Below are experts of layer 2 (counted from 0) of a mixture-of-experts language model. Rows are named router (the router's row for the expert) and show model dimensions 0-223. Each number is 128 + 24 x the weight over its row's rms, rounded and kept within 0 to 255.
After each expert's rows: "gets" lists some tokens that make up at least twice as much of what it gets as of all text; "comes before" lists some tokens at least twice as common just after its tokens as in all text. This comes from a sample of Wikipedia text that the model never trained on. Tokens count by the router's weight.

# expert 5
router [106 130 160  94 169 100 109 127 129 112 104 133 163 119 128 108 128  75 128 167 161 161 153 107 158 144 130  97 150  93 111 122 162 103 113 134 158 150  58 112 132 129 127 102 113 132 120 150 106 123 139 152 102 118 102 162  92 153 100 134 124 124  99 148 155 131 149  96 112 114 129 133 114  91 141 139 154 159 104 108 113 131 149  99 145 112  91 115 133 108  96 156 135 161 157 138 152 100 168 134  89 106 130 109 118 120 134 134 113 158 118 160 114 143 128  95  95 126 165 153 137 134 106 101 147 117 107 162 110  74 148 124 134 131  78 112 161 107 169 127 120 121 141 149 114 144 123 144 130 106 134 135 103 163 172 111 139 163 141 141 134 177 109 117 162 177 120 123 163 121 149  84 156 123 132 141 109 113 154 104 103 118  94 133 181 152 133 117 132 151  94 129 132 148 138 141 130 135 142 147 143 152 107 111 178 147 127  62 120 178 174 131 137 136 149 100 146  67 140 138 169 146 139 108]
gets: "'", " –", " (", " -", "–", " &"
comes before: "s", "born", "t"

# expert 40
router [131 158 141 121 164 110 146 109 120  88 109 134 149 107  88 117  37 129 203 151 114 156 122 123 119  80 138  84 137 169 128 156 136  95 154 112 168 127  70 113 117 116  88 133  98 126 119 129  91 103 112 147  87  93 120 129 113 161 147 161 150 143 137 107 116  85 154  98 106 113 125 117 116 116  89 175  97 154 109 125 111 125 120 129 140 147 117 101  98 112 114 112 122 141 161 109 163 117 151 152 136 153 120 152 166 125 113 141 108 129 141 130 108 143 157 124 105 117 163 159 153  87 168  92 159 108 155 142 129 124 124 144 163 125  78  98 129 110 128 107 159 163 126 151 128 115 109 117 129  90 141 150 115 108 153 130 141 135 122 132 131 128 113 131 113 165 105  80 137 124 178 115 135 147 115 101 124 139 152 107 126 122  86 140 185 160 153  80 135 130 144 149 134 153 119  97 134 121 125 145 177 137 140 106 115 132 150  85 122 125 161 117 118 136 124 141 124 125 146 167 163 114 117 125]
gets: ")", "\"", "),", "]", "}", "\","
comes before: " |", "\n", " is", " (", " and", " –"

# expert 8
router [110 147 148  86 135  99 116 132 102 120  98 115 122  93 159  80  99  94 161 125 182 130 159 133 145 137 109 121 166 128 103 101 136 126 158  96 163 133 129 112 144 113  80  86  90 176 129 164 115 147 157 171 151 103 121 171  94 112 169 123 150 126 157  98 146 135 133 117  84 156 118 105 112 128 118 160 125 142 142  96 123 118 144 147 159 161 128  85 117 100 126 118 114 133 150  87 136 103 139 124 114  94 134 169 164 107 131 137  77 165 108 128 136 135 137 106 117 104 120 154 173 130 142 150 125 118 104 162 123 153 126 135 156 139  56 105 143 137 167  70 122 114 150 143 121 120 111 133 136  99 127 131 104 105 160 107  97 167 101 159 135 123 107 173 140 141 132  96 144 127 140 117 153 132 127 118 110 102 147  86 123 116 115 134 154 164 137 107 128 103 135 137 124 173 160 128  84 102 151 150 149 123 136 119 152 135 199  93 150 128 144 159 111 134 138 141 135 114 158 104 146 117 129 125]
gets: ",", "),", "\",", " 3,", " 4,", " 6,"
comes before: " and", " which", " but", " he", " who", " including"

# expert 24
router [128 157 142  90 154 122 139 161 106 118 120 155 141  92 111  98  86 120 182 142 147 152 147 120 158 126  97  88 145 147 113 131 129  87 128 130 140 140 106 133 155 139  92  93  97 166 119 157  80 148 149 139 105 105 117 151 100 120 144 150 177 129 136 111 144 104 161 115 102 134 167  95 115 110 121 144 108 113 112 133 123 127 146 147 138 169 137 131 109 103  97  95 132 150 154  98 123 114 161 163 148 104 135 149 170 110 132 107 141 159 144 137 107 156 150  99 111 108 136 160 144 137 175 118 178 109 137 146 114 103 117 133 141 132  95  91 141 133 145 122 146 160 134 140 126 132 116 108 113 137 143 139 103  97 162 126 109 161 105 141 129 160  86 135 124 157 118 101 144 105 133 112 116 167 153 108 119 102 141 113 104  99 109 117 147 151 151 111 172 121  99 153 152 158 194 113 120 115 102 127 152 133 111  85 153 143 171  75 156 142 166 120 177 153 143 145 105  92 149 123 132 144  57  93]
gets: "\n", " the", " in", " South", " a", " West"
comes before: "|", "-", " Africa", " Carolina", " Korea", "=="

# expert 60
router [117 140 128  98 148  70 152 155 148 146  95 161 126 126 135 137  88 131 134 173 102 179 138 124 129  93 123  95 131 121  93 112 126 131 155  83 177 139 114 117 161 152 149 112 120 155 118 166  95 125 132 160 138 122 133 163 110 104 107 169 151 121 135 103 153 112 148 111  88 149 156 113 147 112  90 117 138 146 101 150 154 101 181 133 176 146 139 132 141 119 117  90 130 139 134  84 161  89 163 169 115 137 131 122 183 116 118 110 136 151 111 140 122 130 111 133 124 128 124 160 146 114 133 142 147 100 145 161 106 101 117 135 146 162 142  82 170 136 137 141 113 164 168 119 102  74 126 114 136 105 148 134  92 122 144 150  89 149 100 131  81 143 109 119  82 146 111 114 137 108 117 124 108 136 133 118 106 125 154 138  77 113  82 138 134 138 114 102 191 141  99 155 123 134 155 106 108 132 144 136 148 143  93 129 138 140 136  96 186 137 151 131 119 135 122 182  89 118 125  89 117 113 104 125]
gets: " |", ";", " 2;", " 3;", "2;", " 5;"
comes before: " ", " 1", " 0", " 2", " 3", " 4"

# expert 29
router [119 135 163  68 117 117 140 130  99  90 125 101 140 142 126 146 131 124 118 114 153 136 112 127 122 156 101  92 138 139 124 122 125 132 164 121 153 146 132  87 174 177  98 125  81 142 118 143  79 131 109 180 136  96 101 149 109 113 147 162 127 116 164 120 133 105 141  87 127 154 158 113 112 123 135 129 109 117 128 116 144 100 129 117 161 131 123  82 118 154 131  90 140 139 164 106 122 130 170 152 164  80 137 151 157 108 117  98  67 130 142 140 127 108 164 129  57 139 130 155 172 155 172 112 124 126 148 156 109 120 129 151 125 117 113 116 163 134 100 131 131 141 122 149  97 102  75  79 131 134 131 120 107 101 140 167 104 114 104 138 126 131 145 153 124 160  97 125 158 112 154 135 141 148 158 101 125 118 202 102 131 113 129 120 134 163  93  99 143 138 139 115 118 156 144 114 110 111 116 152 155 164 102 129 191 139 131  99 147 153 142 152 163 159 172 145 117  97 126 119 115 145 110 123]
gets: " and", " that", " which", " it", " or", " but"
comes before: " was", " the", " is", " he", " had", " they"

# expert 47
router [135 137 188 110 143 126 100 109 114 102 140 174 120 126 122 132  91  93 160 139 186 135 129 148 172 101  76 128 160 129 144 131 106 138 121  97 177 138 112 161 145 159 115 116 125 137 130 127  90 139 143 155 130  83 104 139 122 121 123 153 175 109 113 153 144  94 167 117 123 150 162 110 102 106  84 126 145 132 111 110 132 146 147 133  85 134 139 152  89 135  89  96  97 154 181 126 129 116 157 172 106 107 114 141 142 129 142  79 124 143 122 156 128 131 122  94  92 118 143 152 176 150 177 122 163 127 125 134  87  90 115 136 133 103 131 120 144 126 144 111 147 149 110  85 130 146 105 135 118 123 123 137  91  93 183 140 141 177 105 133 121 173 103 147 131 170  90  90 164  92 123 118 147 133 154 137 129 152 139 115 110 130 101 134 117 120 116 125 160 106 113 150 134 119 174  90 113 117 116 142 172 121  86  83 135 170 142 116 118 112 169 121 150 136 126 127 153 111 135 121 120 105 111 135]
gets: " =", "S", "W", "E", "N", "A"
comes before: "\n", ")", ".", "N", "W", "E"

# expert 16
router [119 152 124  85 131 125 138 150 120 135 108 142 114 108  82 140  93 109 138 168 178 153 139 138 155 124 107  83 169 144 116 139 112 119 157 161 166 146  65 118 131 129 117  95  91 134 111 153  89 128 131 119 115 112 116 139 106 163 122 134 167 115 152 115 117 118 155 120  86 137 138  98 100 124 130 127 158 140 102 137 109 130 125 124 150 145 102 126 108  80 125 129 155 134 142 126 127 125 149 178 190 104  96 154 171 115  98  69 150 135 154 119 114 126 153 122 107 128 119 126 129 143 155 108 145 121  65 139 129 120 117 162 129 141 108 142 143 122 145  96 149 135 157 146 110 101 112 137 103  91 146 132 128 109 155 141  90 153 103 152 169 143 124 137 120 142 120  83 158  82 149 124 119 139 119 137 116 176 154 136 150 131 148  81  99 155 149 155 110 118 133 124 141 139 157  88  80 125 124 110 151 156  93 112 163 145 129  43 123 146 141 135 160 166 109 139 111  97 120 123 125 155  80 109]
gets: " ", " —", "%", " The", " –", "·"
comes before: " |", " -", "·", ";", " JPL", "whose"

# expert 56
router [106 162 138 101 158 101 149 150 115 131 125 157 139 109 110 125 117 141 137 153 117 101  98 158 130 142  97 106 142 151 113 100 154 116 154  95 147 130 161 136 153 106 117 110 129 117 107 142 117 121 157 126  92  98  96 133 113 118 154 136 153 144 157  86 134  79 159  91 117 106 117 138  94 149 124 142  86 144 100 100 158 143 150 131 163 154  95 152 111  83 110 114 122 157 164 117 131 111 143 154 140 143 164 144 130 119 100 154  89 120 164 113 107 118 111 112 100  92 149 143 157 140 152 120 176 103 122 185  91 125 135 143 124 166 104  87 143 127 119 105 132 182 134 100  61 160 110 138 116 107 145 131  90 105 165 119  95 126 141 135 161 168 164 149 120 121 126 125 132 111 158  87 153 169 137 126 148 135 117 110  96  94 165 127 143 156  91 139 139 105 135 143 118 171 148 109 107 115 104 136 160 129 133 107 130  99 182  59 137 156 119 133 126 134 132 159 159  99 135 123 124 136  89 117]
gets: "ly", " first", " only", " 2013", " 2019", " 2014"
comes before: " |", ",", "–19", ":", ")", " –"

# expert 20
router [102 128 180  90 145 111 132 151  75  81  98 174 120 118  99 120 152 128 160 130 141 149  99 119 119 127 121 127 131 128 135 113 113 107 114 104 157 121 129 154 121 161 116 144 117 131 144 160  76 149 148 138 126 116  70 140 119 117 157 183 126 116 141 116 125  95 146  93 136 148 136 115 104 126 133 134 138  93 126 127 180 105 111 145 165 140 100 130  94 139 114 129 158  96 151 116 171  80 167 146 163 127 164 144 149 153 138 111  95 127 143 126 116 136 157 111  75 141 137 136 161 114 159 144 111 138 139 149 101  83 116 188 135 137 133 122 152 114 129 137 116 140 133 154 100 118 166  77 103 144 133 146 118  98 133 158  97 149  91 128 108 121 115 180 139 153 105 125 131 108 151 134 103 152 146 124 162 135 119 134 100 128  83  76 134 164 137 145 165  93 118 124 126 130 106  99 103 133 114 133 149 110 101  92 163 141 146  98 146 114 208  92 131 125 134 154 131 106 122  99 120 122  88 107]
gets: " In", " this", " after", " under", " during", " years"
comes before: " the", ",", " to", " of", " his", " after"

# expert 26
router [120 127 164 108 126 142 179 136  72 124  99 132 137 107 149 145 124 121 157 156 144 121 111 139 171 130 100 113 159 142 115 130 167 101 182 122 153 136 130  90 108 141 115 111 106 145 104 133 101 137 145 179 122  97 118 106 116 132 121 125 140 129 124 115 131 124 121 100 107 132 153  75  99 110 118 153 138  91 140 153 181 107 137 139 166 154  86  87 121 151 131 132 147 152 164 125 127  73 145 161 150 140 184 152 147 110  91  93  80 192 135 151 134 128 119 112  55 148 143 131 138 153 146 149 163 116 118 158 142 135 105 124 152 143 114 118 183 152 138 131 110 163 155 130 125  70 158 109 129 172 137 153 108 103 152 133  82 147 142 139 128 117  99  80 143 152 142 116 113 108 136 121 108 131 130 141 152  83 163 139 100  87 120 104 141 134 158  83 125 131 130 112  97 114 164 117 121  92 101 127 138 121  86 132 121 137 106 139 127 125 147 125 140 117 147 141 113 105 142 105 128 133 106 100]
gets: " with", " had", " have", " has", " over", " including"
comes before: " the", " a", " been", " his", " to", "ing"

# expert 19
router [101 151 118 103 210 127 135 124  65 114 121 148 160 142 128 119 148 132 124 126 117 129 125  73 135 114  87 101 116 167 129 109 116  92 174 100 123 135 103 139 179 119 113 131 133 161 151 151  83 127 165 147 101 127 133 183 104  67 105 131 150 136 102 126 116 130 173 153 118 160 116 122 108 146  92 109  95 127 109 144 144 142 161 118 167 177 121  68  78 133 109 143  85 119 165  94 124  95 109 115 189 156 125 111 136 112 131 105 116 117 139 119 120 154 161 108 104 118 134 135 142 107 133 118 105  95 114 139 116 131 123 145 128 135  54 129 139 151 157 120 114 161 145 120 138 116 156 140  96 123 133 144 151 140 158 127  82 137 105 159  77 141 113 161 129 142 110 115 175 117 133 137 121 142 118  93 135 112 143 153 124 127 130 132 148 144 143 117 120 118 143 139 187 160 160 122 111 142 107  99 136 124  92 112 148 136 127 113 145 142 121 165 140 156 109 132 127  95 139 129 135  98 142 142]
gets: " March", " November", " April", " January", " September", " May"
comes before: ":", "N", " /", "W", " (", ")"

# expert 3
router [134 157 148  83 147 122 135 149 115  98 140 147 136 111 111  93  92 119 166 151 148 139 140 101 146 111 111  86 138 152 110 121 146  93 143 126 151 143  87 128 158 152  97  95 102 178 117 142  98 154 152 137 117 108 103 165 101 112 136 130 172 132 131 122 145  84 147 113 113 134 153 104 126 109 123 141 113 128 118 138 145 120 147 150 124 167 134 120  92 126  87 115 139 133 157  95 132 101 161 165 159 127 119 149 153 111 127 116 124 151 159 151 114 156 143  95 114 120 141 154 138 145 163 114 165 110 144 152 109  95 109 142 142 126  84 110 143 143 160 131 134 156 150 141 119 130 138 131 109 130 144 158  98 107 178 142 117 141 104 160 134 181  91 141 113 161 123  99 146  97 141 101 117 163 143 132 115 113 148  99 116 118 108 104 138 155 157 101 194 118  95 141 145 160 182 105 104 110 109 131 159 129  91  95 150 136 181  86 144 155 181 120 162 152 141 133 102 112 134 106 122 127  52  96]
gets: "\n", " in", " the", " for", " km", " Nominated"
comes before: "|", "-", ")", " /", "N", " 0"